Weights of a small mixture-of-experts language model, trained from scratch on English Wikipedia: vocabulary 16384, 59.8M parameters.
Below are experts of layer 3 (counted from 0) of a mixture-of-experts language model. Rows are named router (the router's row for the expert), down (a neuron's output weights, with its number) and show model dimensions 64-127. Each number is 500 + 25 x the weight over its row's rms, rounded and kept within 0 to 999. Numbers have three digits each.
After each expert's rows: "comes before" lists some tokens at least twice as common just after its tokens as in all text. This comes from a sample of Wikipedia text that the model never trained on. Tokens count by the router's weight.

# expert 12
router:526523530514495483495519526463461514515456500517491509490495499513478544533518521480495525517525503504516492441473473539479489474450502482475466486492423487472482521518521475492497504537501503
down6:508526510503467499476474565479503491507519545547488495515562489558498544434499474490498516496484520507493479527499531514465522500543490507495474534516519481486543445504479522482488525444503483
down7:480462481549469529474503555516491474518534510514496521472520487476506545557504486509582494516504464492479502504513509470504499491525481500476513523528529514519475503475506493513465466528505489
down8:462506494501536535470476472472475506502552495521544477496506462508488506480546515516480511537476527469491462470524493522510526512462528560495493511479482484510475475491501477490538548462503496
down9:502501475518510516499525522474519486519502516525521489504486526534506532536526481511487553548482471488474549497517480494541524517474547464456497487512506478500487495538516548474506506494517535
down10:525499448449502473535507512462496523510504523494527522519504534489463526535520513507465497508477517468468486429553534484483497487448504486442496489496485497521535483450538511505520469510532479
down11:499511512506475489529484457481517508507540513483489495539490485475509519503484468509489499500515528515511555510440566475472529511535518493482540462505487506483504494451479478550468500547499503
down12:486501442535543481448507457560502502495463506486523476472495502468506488474451549516471475510557522514504467516492545517541493482517455465507532498516514550503489505573486502478461442530454488
down13:455478517485513500519509470475454484500516503502472478528569522521530488499492494469496518500476480504464452505489553550440482521493455505519502467501453512464466530478481492476506539495557492
down14:502503518448453452509461470485505479538507489486491534497428506504501494497565476510475500497509478486482523467494522472479471545513541505497524489457522491512520477495473556494526497488484482
down15:447508494531509533552465539532491497504550464504499511508470513514490511487509516503495535534523546472513515432499478506516502468494490511516469511513495506480471505477474543499461509488511484
down16:477540468516521501490490516505503542525549480547533448445514495474488499546482516458479502528496495488466477493537493479552486560500493479499511504457514522511488519503493501535526524474498491
down17:522516508463529490545511502537486481495521489515457488484563474519524481495516471480498542450521483511515467478493485473535522491498482511515467499463503493492506488487490504455491528478505493
down18:454466533542494506509482532553522477530563453488492475490459451468474525493476435435493522514502443524474468532525473489511454480511524528506487459483527486507503487464459531529469510505486501
down19:534509471471501489465507519491537517500520503478507535480489497529488478534430472487495506486526486500492485506471535501517515514539513541475481519494495503519489449499480501501493540511491511
down20:518519512494509505435481531496468559469481506465487539473474537519519500482478513490542521481464541513483526517532464524506557498515466501448456488479514449467516518530507497517508498494507477
down21:522444483486520463511459502503533541509502472505524530550514503522469513484472553494516488501516479541520418479479514470518531475497465555499524539494466522514467490515508493482486493504528520
down22:537487506514508534502489454480476505473498547534528486489469547522497469482487485468501515511442477505463463484537473486501487469494514532493503513501495534472525515472522473496511480495529525
down23:440470439524469515532466421516477481523512502517510531498522500466515516524454478496516498472486516496496500493470522583486495497474483501528477486484461509486519503503505505482486517490490463
down24:482503527518475543488474474471477495500483495530456493500509472504467456463443470501490520539497529504478489513477505469462496484535542498493479493518534456452522484522482537516520485524505503
down25:474529457467509506471509488492523514461555488492519527478492478481481523512521539536503519499482528507433506543513481513504493530531485502500464471490550521470540479494494484507510501495468500
down26:469549494465502519521498471535480497454488509487462466480512540496475486498536521453472467520489467521484520492497500523503478503499494508461445496482535436528487476491489518464503488470524513
down27:477484463523513538462545514495491517444501489488525499519500486541497484479488506481500497545511487487507534475538509501522500503503485509491478472458519482516522538563499498524456480448506465
down28:482508505482468517516532491482531507520510508510550513532472548474500514495489481532543494506498536505499551481496478500516542493508468493506477502541533493514518498521491484475498545458491505
down29:522499514521497500513545503490543470482483460476510475531549507509525470519458504476522546496534504508517499524490492491476550472503465496492475461539521524515500527475493491533503487507488487
down30:506555469498492500509504477488504504516476511498506495539532493503530501538532527491492530549515472479488492535501472499505506528467534521509467493533498470519459510498505550501468524494526500
down31:477535513520505490494501499524473506526522535493513511532495552533454483530448488434501516475481489501509499479529530492504531476563517501486498489436468511538498467517531464541457502461496487
down32:517491490550461501478540501496487509520503521495518494495488498474518535460485462534465482507468520470526504543491566482457522502484543521535491492509470467459512505510561533502508470496517514
comes before: " |", ")", ";", ":", "_{", " States"

# expert 15
router:501537499488471483552477523465491493506517491507474561549528515510487491481498494486489485520508538515476463477454488483521540498489503500477469530528461486477509501508532455507510492530480482
down6:501501515501492505565476503529491531511494536476523491550474532536508513544510462518479489525523497515513466469475467511530490468523528481532497540451511485496463503514451498487467504516543461
down7:501480523533501496484487527538511506516471493519521551526502491522546453529512516491506468536500489499441486529471501475487508534520519475466449503471501521487492481509511543467486477473500450
down8:451482513471472498514535461507489447527500518467501500526538529557494472504483477517477525547496511446517512519491506494486497489522471483484531525499501509458479493474488515490482483485471431
down9:499499502516503471530527519574506500500493446440516486487482479483493490520538506508518528492532510491507504510494503521481542470519495488488529518498482501517506493510486517505494504480485495
down10:484492505475521534493541527499502502463473502529508496485483502520485516491524488498484470566483493502531507478468485529514504498522500539496517526480500470534494521469517455483528510501521525
down11:509520493478480510504483509520489506513500473530509533534454521528514496473510511520495447451494548501467482442488524512518532484506495526530495495550553495452500547481536463468490507488486526
down12:476502483431513517490496516505510486543494511497481490508514466478514467492456489523518473482492448490520474473473488524534483475455521530470514528498499498534472503500516479505468492504505493
down13:522492479503484473467515515502492484532544504533536523485459517499519494474537444495544540509485481491498466487471525484520475477538491485486505497459536476473443513538508489500546494498501524
down14:507473491514501516488520487476512511488515496501500498489509512526552479520461484473520497415492492514473485482479509528503532461480510472521509527459523564478498542528495492527503488505512525
down15:497484485474505528483541496466550518468528491498484521489494502497500539506459515492501526465533534545536519520470488495511439482543477478534474514491483526543504487517514516461506494507527501
down16:460487483425510495453452484469501512515519485542490483490520522492526511475500541492499519456514494505520504507488507522509532548524494492496519539506500502476527497498476519518472491474538486
down17:482474497497547471477498527544485463491495518457564468472519493488471519510485481503460537529476546531479440485520500472533510529486508512537467501452486545469519501512530485510503515492469498
down18:483456469488490504461498538478520487524525511585520504520538497437497497523483483523526483506471515534568489507529506508515454498477504469529508533516491529511508499499501469508484481471490528
down19:508527496572512529511475527499490517499501472499525557466505502500522495539521500482520517491505481480517475468544495498499496500504536467496433488533535524409522492485485530519513513495509476
down20:496474526534483447511508566488480487491519475528485487511484487499493492498512524483501513481527506511540508554476539543475530461493466481478483508471474500481464487492507533485472531512473480
down21:464513462539486480518526470467465498495493480495534546510510502485514514451497493506492497480520534509470508495438510506531481524500495457472477488484484515468478537535550470437548519493479535
down22:466490506528504487489487530481531532537500486513520493520502506484506515496493492459486497510469497500457465497476533482482529509486503546494497533488494467507489504471472518494489549498448491
down23:486524524500468456522498491504491498520476459499510503507535511515527489502486485509494505512525558482538502503513544525462444517488484478468462507475497492493494466543486517533506493514569498
down24:481446521489496493511486456519522519508457474493485548523483538497534512529515495518453484482528511520496510515469531473474459511486475487477466497511544475459523509525497476549546538522517469
down25:486485490501502466493497474522561512519526478474499484528531545534472482478494524482503501497519461528533491475519537503522503485517487499483485490508540470552504468507500512496492496460513505
down26:505504502494472499504476454498527478521525505497472522482526531513529492475419505526490488480499489477518552470505495557509459535499460520517497497480543500481491526493493528483501491481450487
down27:513557517503502500455491532487485481498508485534489503504521475524538512517499523484486495535522507456507489506545529499519506506533466470469523524502518506503489569506510536486462480428472500
down28:495481530517473549521523481508471449455494514512497559511464477496494497537496496466456497471510519511518461458452513537503491493544506497496492503526476506488478494488498471489498521474496467
down29:492468528503448474503477479457495474512502495510503534475496526517497464487463452514551481514466486529526509492520509487469498492525507474451520522521513482495511526550478507464488520491484496
down30:513477516506453457526473486465476549502493480462508491532486487547524541500513468502524530519482522541455527482487531492509542501537467468559502491469522501544484463520495520480478475539458494
down31:515526537489493491467487503531532513480512471469513459498483465508510495440457506500527473490493534512513468494522535464478488542491494468474485498531520481481507513498516469501527498510450463
down32:470463528498499530520513451484498499542454479501478552479492494469497471490484511513517514503517521497466512507499497526505470503475507485497515523502536529513538487475507513516492540505563495
comes before: " a", " is", " was", " (", " in", " ="

# expert 9
router:480531537518454483520524505487494476474493493450491496521505498510494484503519505491524517529522509543508510487513514491500522498513511513462489505519479483497491494491503457533453492518456488
down6:512457475460518470471507528474520482562500507558497486469486494500506518524446460513490487463503471461480481486503488504516516454459483497491527462513525511511495523497551526492538484524496439
down7:493470532511469490498514488522523496531554494457475516492519493457517554509522504476491506485503509547517491532508491484519489520516471499543498473546526501476520486536485471567473479485531524
down8:519500509575467484514518473529476452528495505437466510557487535564510492500513513534476493480531500461478471499516467471481420505507514515512475534486484526480500501503536540515496501450456497
down9:504487498486521536538465466537449512507437535500494484512535510501488485533467479506492563521468479435489493504549511492523507496502525484503519490528534479500501505480502523513523529442495477
down10:480524502492512491524434496478534490525508455486508489522500469512531528485484508504535513566472499480489501482527539534534518508472456530444484512458448428485527485519466473483520521484464513
down11:494450529544468507496495469543465489496495497461508504500485532499489495512511519535482474506474465473503516537497513489493476494516533500481454424516515509479496531501554491469510515501501486
down12:479534560488496480508479508505491518551509527457508472498465496496506521460439481497488492501510484486474500536466560531527466559519449496515514486544491490488531510453491532472490522529494558
down13:525498545481506471580498486514536471493455500502507499485516486572475509466489513480508489514443504474488527470546537511496513487496503518497497462469499491499437454498458451511522528501530491
down14:471529506472501499531498486472504516551521507467461527491484493509490488490512513492473528504533524463516511507483546476500464535506484470531499489526444478502477526484475516513472511545464479
down15:489475473472506545492486488515478492522498465506480491496531505450472507509508488542557467509464482509495527479527533530562501467502489459525531485518503509510500509473516540527538498464498487
down16:477462536495467477526515526475496517492531471536503505474497511475504532544494478505511456494472568513474493559474530519497476483467464492532498494478505504524503538468519495531491511479496528
down17:504463545486483525480525465529542509486498513526488498453522475544464508500491487519490533524480519556522530509516506496476477500522488516504527499498511485512487442505516482471528448490542464
down18:477547501517488478485528482489518482495503519487506506512512492522493517504537514542515491526543458538512487497485535510506503519480497498510540510504515547488508538482480512501541483484531483
down19:501489497514528478472515493527524517503476547489509546457503466497469539481497498514462470479473458529527525475515504546474525492528484543498462468503507481516496527524505513477469546559522488
down20:526480486494480509461461500503491487483518513523498492510513538489514457506484505451504517458527456512491481499541477500496463519471500487533501522473491478491550507474509478495526499497505517
down21:485511502533483554504545496488533496511502507529522510514510511549503490453503495538513462491489506505470532454479496445498528487454522485502495457477465509494474502515516495531511537500487492
down22:473494459517507455496495503502443505476484520455551466480461427515495448530482476480451505468527520509484477520485481475482503478477505501535506467549509493525493531474529516506491500488507504
down23:475506518495519469534511480507526502529472459491523493547464512462474542506543507479483495486478467478470503460494434503459505505494508484502463487521517498496524516454534508486533493460454467
down24:465477490483492495519506520503529480498462500497481543510474492498579446501534515478479510500471503457506523483487529498500514500501455471501482514514461482499424465526520469509525516491503558
down25:486493522537498492482500524477495517519546527527552485535505488497484507515475485527484500524523495523468511507539474499516499538499486480521478472500465503517460494487490458552492495444442487
down26:491534501460518489510462500498550530570478539535471516474519484492472465505436494494478482517490493462542476485500463523551481467534473494489511515517531498499517488530486523472489510481492453
down27:514489462483467483494497467502485551529484495524490476487440528458527512495478490479477517487470514487475502524460488498569453525552481494501479484516518492504466515504502492504520502523471492
down28:544527526530515506547497509534532474488491521503539495467465492525481510470533519500495502478527532472493527519443490527522486504456468450492520493490471505465573558518556520496470483531472496
down29:488481509521493505451494503469510539496468508536537440484507513521513485494485508476498500478503524457473527510504562519494535492487474475503492540543477522491522525466521432532539484446487505
down30:481505501529521509475484527522559498491522484486480507491462457530508470508528489512533501487507517513447519508513460494482521521515531474521455497494458516496508475517483502518487501477533477
down31:501483495500535549470488476517507529502494499518579509489530523477487523478537516448538516504462491518532495472477555514450472503500508490477546538487513500512483454535521478507468517474485481
down32:493486496504531524471481493514525526506506490507509464472484479498498509458514478503495442500516508513486500543531510500510494484516524501501488472477452477517508495526513479460505545503508525
comes before: " of", ".", " in", ",", " to", " and"

# expert 1
router:532539524507489469512495508495444489493512526469498533486498484488514449491572448534484519525505507545527477493514480541468491513496532519494486524540466527506534479495478455458505495538511520
down6:481493518546529514499473509480516515496512508496546491492435464543503551482505507542476480474505502521481535516498502515537539536504474519482501473489475483461491519471513460494516453460494513
down7:545485480524530503483495558511533545462509500532543521502499541521484487469497502495475468486526496456481511451508503462489555466419470534475497514513512458568498467477504488505477484516492531
down8:551507488477517554476453566493480498482486511543466515493520484518493490486508458515426534470515548516487484496514510426475478537526485495550499455525519475492484516521509533494528508504491492
down9:492530494503506492521514513507537499493523461485511522457517465438521526498539499475511458523489483505474522520462497449513535535509498518457488518495552471512481518512484523529516525441495494
down10:492515472447519465496505514492498519480532519490504476504468545482501492495531495487490520525489482508455502463514488507548478510494532504507489489520458505518513520518509526497544512494444488
down11:502516467506509522483508494520485478467472532468480476468541483488496523489505468511527510439508511488438480470477526496506489562466525495504516503525529493489547477520498504481517519503507494
down12:487499486492532482530523478482505445536494497506512526510469434477514568492491466496565468521467562533479484503489447454490556472492502518484501491461480505525466525502469483490516504482487518
down13:530522505520537534536500490520521499501523487533531514547494505499509458502482504510484476507514510502508514520541468502513519482448465440483516520494508475491506483509525457516523513506513523
down14:509509552483480501506546509467478452469484478447523501518507500513500504486509502505498502488510526540533494483523524520495461546512487498545494519506487488472513507485461535476475480484507487
down15:459502501522458497531476516496523510463470490458498510499441508516482487477537466488477485509519510490476488527480491499478501514523497538500536459499487507508489514510488515544478485491508485
down16:511510487471515510513543487496461461496512473501482505521485474500527514454484524517553503467496545511513481518544471486478527523500523516519530528491492458504552516477509482489502491508499473
down17:480452455503500530527509491467531491488500511510474514505424535484518525525527536527468480501515491467512536477502471535499553460484521507483457494534476485509505500500539485468527503505554485
down18:499526488483487485465476488487501488412514463500468540470481471510473486495491474499546509508545516456484569481475518520503526516463482465490501458540516541481480493473465515480495507473445497
down19:504479520500480481515515522445513487485487458479516528498539482524472481492527530521477485478454502487478473475496508504470481490495512487496455482554503501538518496493488477497506476525551495
down20:486482456493450496494572483495510505517498480456449539462535483500473482452486493444480509525482506492497485473517489511511501466493515532479510523485471506504499494521489522490489481504533476
down21:494505502513489510477511487509483515471501495480483520502532469448490473480491480496514484529471482502520515491526490512486525481492504523490482460480488500483482540467502462468542476486465534
down22:498513511524508488496476503506551478461462450498503513503512472492496530515492571494473497472512492478523537466546511512492491474450482457477493482531484498481502482467510522526512495494521520
down23:488496514516533530494494527460521496491516521487523499475499469506481527518545469497494511459508505546524471530511527472470488526487504506477488494532549517483479538477460453481516502516477517
down24:473503542512547484521537496522453521461486493513582460479539478488527512468478516498534492499516497489518493498507498532492504537499506481482512463442532513529469460522520483491522495505517522
down25:484535517504491526487497506497540482486471440501481513514553525447522486496476515520502505469518514512475491498474492498484499495540523475494544492513474505516480491540485500484498464469477537
down26:478479506514521493509526486529505478484487505485496471496523424507496525536477531524460519505523529488448491505529521490531459477507496495469517543502494494542476488478533451504556516497543463
down27:482449518541496499540538520508511473499492539463432513526530509508489493510511505453494519517468522516504490492517507533458516501448495493530498460483487524526476555510481503478506485480564563
down28:504463506510503521477474455484465523449537508476489467495497570547504485518462536478478476480546461492528447444516463484494476511493502492536515491489485476467499489527490514489490483485461519
down29:551512490475457456556482463514453468526478491517509488486519561470492489492504521482508486547529469489509543528473500462480537521540497451508545438485472497528508551517477447536545467526450497
down30:513513453528508492459509493556478520504472469475471504496509501529485512500469555500474505507521510510487506457518534499485512506530510530494499526478499510502504506504481485535502513523472509
down31:493459527507535521529462551501495508525490484496477497478529546487487509542510481488514517514455514488494470503552502458514480469522545458520510485468507508513508493497512525480481530509513530
down32:510545532515497475470479511499508506481490475533467499513497527529464462507500511489482475490533507482496542503515490479518448526504484485507500510517520507521509520520525507462461555523530482
comes before: " the", " of", " a", " his", "W", " their"

# expert 3
router:531536540499489479500495459463439473494510517452526467501501477513479468518558488537516518517489513581492481503524497490493509518517520495478499520537490482457533463528507478514478489551513481
down0:491512491549460498445497533475537509475544511540512502529512571502477483494510483505427511504544487505465521453516485518525518515489510564532476484441466491480522519496491493499529492485499477
down1:521492493495503489518532460532511515476470502516483521514473511484509529506478476530504496493511540531469513461477537505533495490525477467449539514461483480512510521534487507491500502498499531
down2:466520478492483547515492537470489495470512501536441500526518463512513469476534476485492495555501547494524497520500483425457530507492527455506473525522482500478497508506476512511486497467451485
down3:519501495513508487477525446471492527505448482478481463509472504539482520517511490513540515516501492471518495520465500507517497529503518496517512501507488463478475508492496508479469521447485548
down4:497535487468463507494488511508527489498527530490486506524453505513479487475470526505492453488506510551529476474518522513512497521519514492535520513544489515522515474461495480524492519513504489
down5:488497474475489541502511529498454525471483508557490499487500503507551484509528536506506498457478559501478449526470504511489475495463500508485527500526523461507494535467515448522496469456500484
down6:514530495486505511484476516498528530573486536505467483491505458488544503499496500527466532500496501489524517535487474521511498477495497498514511489526501495517489505514530504477501528483495458
down7:525455524467480503489501470518507492497478499536510513532457477526518457492520492520487531498548518450514494517536539470450485537511477481503482511520544480509471491503531485530501452505485500
down8:497493490486517576530554537540479509486506531441509442471502487515495514514522509495506485518482501495533496463497542471511486539505547465497493471476471494493474468490466480492516489544493503
down9:480483477500502515499532475510458512497497516495502524502484460484538458504495496507501482535506538491525435500508504510490547533526519495515508483500500506494499497542472517533484501475537488
down10:500477516502515515510541515518455495481485487485466486516509515508485544512454492510517506500493498509529477521484486512498511492505458528499473521528532492475490502501507521497518518554505521
down11:517495491520516504490468489530445508467536488459499503501495502489480500485519508518475507509517506481504531451471469506511475454534511508493492503471490512495478500498459518513456461540466517
down12:506460522529529525503542491473492473483505484483498474469514505515523478563500502499515465497499538458536523487485486483501492479489512474506474507517504496541491532498471472513468507536489470
down13:472553511541418520501493419502479537516500525481500501504494507535470504494505521535486506512511534502526489537526512494511492496467525481487510500496501499524517477530510486532528481486508501
down14:475508431532451476480515497502504489515489525545515531480519501485505459464516503477473512515478495485463451540506527470566504474512463511508501486506500547474503496500575517553486542538480494
down15:529513515490481484483541512519513532504517501518549475511469538492500489474453498478477520503466508508487552494519478563517503501476514494514446489503490490485467461457495492498527537465489528
down16:493468460489512515501527520486468523505508533515488474497470515497437527457544513552470478485530514490476524483518504521492505545489536476505503528509478479486524545515528477504522515483446509
down17:485549511481507527472467516479527461536527512441502485508512482491457527503513504481534476530474493454438464488489541500492523455526486516480498543503501502498507494457513532522521499495496482
down18:493560466535502494483463489504442487509519471503498534499500531496529488542499528465511547538506492499454478442476527492507509475536459476502504475555516511523536472485500511476481528518511491
down19:518528505514499489507484472471484500530491542492501515554499524499543532495424479554434475431513503525479510510521474513524493521508476495495489471489510486508491493527509518475555500557503460
down20:552509496512522495525532520514522529528513448476506504510494516525504522485521480519533514491482536498491509495522494466502533474516546511468464517474495512524506504490520512498519539494520451
down21:488516463488494503476527541523500480514514516484505508499456500509511475543465515506510509481481464536505522511489514513494522457513491527484478502477495502540485506470498526496464571470518480
down22:488507503501482508529527508473482478502485483450470490529525517473474491491480502520521485518508467441488501522475493559473497487493538510508517552473499521515480517493502493494517486463500565
down23:460504492490566457508554461506523528516497484457498492506470496525479472513514523538539490515435472489477512513507479485483470469495539529502491497531488507517532516532529522527514489534552532
down24:554456504523467485511467485517492494511508480470455522508494481513479505485528516460509535500482444501493514448537473490503528534492515437493503482452476493497504490489465504497460560479540455
down25:488468499514482505475530480506524531532500535518521486493483498543543484510492558522505491496525507527483524507469513485518500516497511460473509456536482536471502467528478484478548524464489505
down26:461456518494503554515493475524529496515493478479467480522540510519496474485520525464476521468529506497495508462503455521530466492484484513515496515509463455465509492467510521519483467518546473
comes before: " the", "\n", " The", " a", " He", " In"

# expert 8
router:484483504472485509532528512474474486483529503471531484498525486503536446499515514499469505503500516495540432470477448538522536455462500492455446448531466512470474521496522487480507505513477499
down6:534519470486500514528500514516507521494500484510530512545507504454493469530457502467480488493484512505525499533518502523525494501540496490467493464433498523517484531466504419483514531517481499
down7:467488483488500513478477519526512495551478494540473532501520445521468497501498458512540511503479460524450537499512479501489476510504500500490467519479508475481483495526479447490468509496522513
down8:505540492472488458494475500503525491520504514478490491525505483528510471508495517522506482477520477530530519456458514508510504489488456535569495491483551497493484534510476491473491500496452521
down9:498486488514497509514516510467503494448458493472541542495431502481487494510507447511473496522473494478492541483500479509487462469522475503467499481512498511492512491476573495507504504477473546
down10:507485476495457486498507479503517499566522526452486471581503504487498498475503502482526530490518494533440504478497456478528528539527494513496491523509517484486469487531513474532530514496528527
down11:476461468465490555481477502481482479502522543501520504537572504462513440510490500472530505561519470492480436450518489506519489490489487479489500497476482500492496471507485507516539511524476457
down12:498499507486524482524459497494499464540489530557476522484482445453493516512492527475502490513526440437483463511508531477484509477482501496525471524508484504477485535541495501509496495440449494
down13:498461497493516525501545518516479533509466531505532510509506498528549497515487464506542477450554551510485501479508501561559492472495490442530517478481499476485502538525516487531548522521496485
down14:496483464491485521477466528483477485501514431457496496492482471543505477518448517529527447491476527492493502454455510467536530482533523513468537511463456483497551465515493477527492497519440525
down15:507504525491487482546475519477485504495529507492493492500537482494495528484484491498504498468500529500524511469503507484478514506495524458495452487519522489486511487572485496542470499512529503
down16:512533510486471474523525527494480545514527501467467463502474473508453504523465495493477492470495470514506478498490507475493470490516527522512477486514512517504519492513509538522519518512469505
down17:511537512499501502506550463487477501478505490488497485487488491499547518488481472479512500505514535474518469502532500503499500550523518533473495509483470520512524428522542474475505487505493500
down18:508519487488514487491490509506535473508509513495508522478503547504507510488544494572518513537450469494441549524559490489504474482455503530486489518509538473463521493515522491543489490498523492
down19:525501507505521480509496531486518486466497511454521531543491508508532496494554502495520518518493511519474496473488470507526505522531501443518521474486480509474482526550514464480472508487483501
down20:504531523508469532518487497477514487526487504501490472553506477489474499494511481485494493542477500470549495517530446489508521474489525502469451560485533518542507511508526510494536517504535480
down21:469509503478542472468532516474471511499525477506494509510492513484520504479504416507521538499494482493490518455467480518504494523523511507466460520513451496497500519476498495490511506495506531
down22:512493522520519530525458494502482527482516489502422491508485511528506512484535517467512479530532539519443542528482514517499511494515512486484473534480467503502485498469526466510534494505482511
down23:489449491529495544526483511485445506471512470465496435494512532479528549479478506507508504489490555515492504444508525480555504521559508486489492509532498477483465508507451454470505471480530469
down24:478526521512520482463522473522519491500507525454494512473526470513448484477497502477533490497511489512517498483491550496516509522457492520506500481483522544506488526474513475487552473506509576
down25:537501551504526490461504531509508475580520526510464490489455507497502521503475504512464493507498469519509582503552503524517512485515521473478486514535501479496481503537515516523506487513504459
down26:452489482478454515497527487540449488473537513482484500517515520534475481479507470481527477517469486487480488503511501491509546522527528520510526496472523506509484530499527505540504505512485509
down27:502515483525482493484496471450521527477498487479511473507528481539483477495483532520459488549526532496485481467506519524536491486493508497514454482500482479520489497465533523492465532473502529
down28:486496476501509464479501451542522494495458457494551474503503530472516482506506491515490504483489503494504490484507520500534514528496523505530487484483499501500498573472514503501512522517474458
down29:544492486505493497478493507494487505491471548519470530509506498495498510517491480463499557511466490464510492515505477474513513511494474498544515470471489484497517495508524455497498474513538520
down30:511487504463506515556489489500473527481572484460538513485476505508522504483419497550472480495493514505532496487500505525527505501556512473502495496481522497518490505470504486493496530514513488
down31:502492501512498467561559505509494506478512514447552493466547513445522516518512505497506468491498490492555533478541498546478463520497494490501486522516497487494501466485522468492508506509515473
down32:529515489488536526477488529489484501512508531502468531459509475510486516493522535497476542526479516489498494528527435484442496476503506507546505565459486515537456487484564518485519493478546497
comes before: ",", ".", " (", " and", "'s", " in"

# expert 11
router:531509512462516501536546500434507431495493449488498508486520488519479530506531510503481502445523520542497468526539473484480504494490474510535529543483469484434488458488510467489529439493525504
down6:571498525534465535500515530445538488517471505521520495522539482513531497494449502481511529466450508474477498461466489527495507517503537494454524447537481514496477433514515516522454493454534539
down7:506488505514529542479473502485546489487509524469500495479482495497476511528507463500466495515523504515487497501473515462506513504533527511477487498575470534520521510513507434475497467542530499
down8:473471520516500507462509519510496500487563514510533514472451499492487503516488525517510461513521486483521497525493532522548527513536480503522462483491519489486484452507510492480501546485477470
down9:451493482446482462509471490496499508517518503519454504494497512519494446494528483471527488480517500484509520460515534493512480474528476491516552506504481540487468479475536461509513469521497481
down10:511545519506448475466553512466499523477501525509512517494479493490497497500465496512484496510459494499507461516503482498452484515554521479467489474511517475498548505525518456444479495491441545
down11:496476478553508496497478503483511463516509522472495460547536513515570477523503481451527494546465500478490496485508441519508540511552510476518490478506504450496474472517500501459512551506518528
down12:503491494496510528476538533492486523493543554438488484479508463563483483516499529473478511475560531488471483514523508466511511529511463539527502489557491493489484495478467510521515506511489530
down13:508524507501474501493489514524486505522502499521481516505523490521504493530490494521543490482493523500468512510459511531475505510497538526473459511441473455470522497502513512466464496500516535
down14:511490430490530509516488522486509513501502527523547507520444510500513502564481531491448507510531493514470506478486511514471509488468484491494514492519488502510543487543502497515520500492484532
down15:537503478497511498499495501545542501475496499534471491468510491559521487498486533517540492452477504487506512470496521423528503485479519529494519481542518495534517456485486489486510555497508490
down16:536513520506536471532535536486520512513498474542498482498477450466525514502559516485549557518494535481449457479501466512461527485527489476553472496490497504484478518514521514487531521503480496
down17:498509501505509505513510534513483509506517488511501458515510559543508496526528517523560470486488504471561495499503472511558473517464506484483494447516509507474509521526459522466487506480531497
down18:467469512484484474529486545498516458492508555495494481494531531454510493514527475502509484514479557516505445500497541487504512511463520496522425477498520505490471460496510507481519513467475476
down19:516522490500521507555494491529493490532557475472503425519501450514528511502552468494532515444506519503525511522506529489569479524510506532501514493514498482539486489490519536470480503527488481
down20:522481449523497469461503531464477549489502504503518491505512453487474501514489492507483490445535531514546501525497468529510496459533429536544486522537511494501490487463496509515525501473489501
down21:488514479537492455488497521537483491505511501498548508482447485534495457495492493511479461465507467508512525526499524507541491468464514472491477474495501526428472495467520520447480553484512522
down22:500515518491459486567494495478494496521499508481524571521518517499474537492467531490490524480522470507518477518471532520508482466513495488472472502546494515467475553510496469481489509477535501
down23:484482487524495489499506493513552513496474492512510487541526499498473491486469521464503470479539455487503462515541501500493553451439522491499517494501491506453469486522441484523505542500542509
down24:472525474501525525508524468523435483480503459512484473455484475480502498501506505500512493483497507503445496454524513518488491489518501476493490530533489526493474488494472511535462472531534487
down25:492475488505543437511525515504459442492460477503484485527495523512502507494529495501475475514500481488518553480508475493423494477497495495515514540494477492506498473498525521526481475491520515
down26:539507500525513545503502481499530441507477482478505511477522516482506544509551482462504468489437519495471492486494482476513509485470510555498487518502499536513492474493567497515476465515461480
down27:472517464496495535491489540498508450512498496544496514496503520531498458491531550464466482522478491500515524460525495462502521516477496504484457458508485507534490528490529516506513481520499471
down28:476501516496518471452487486515488502519492466517489501474509515495490518466588500479481474477479504504467479509523493530489436540496475517502521460486526529507504549472484500513492532447515538
down29:518546516537488490496487549490498478509522491479495464502514456506567490522476492476473536516455485522509497501501438482486527531457493492569498482485505505495510535516521514470509524525499535
down30:511468500543509454491548493509502504469505509479505507525505488508548472472502477488507495523488521500467519487464464518471485469554491496486550474454507495543511493479504517464442502503492500
down31:493501484483456482502526490494465511530521489542478450495523493493509500515544464471500446478491538517500485516540486496490484500527505541510472488463519523462450551482568506464475440493475497
down32:503522504482492507460508504458484485482526528511480483500551498430517533526477503489537487510502527491510488546511521490484489493482494497485551474504539505516504487450539536473464531502459521
comes before: " to", " the", " that", " a", " as", " in"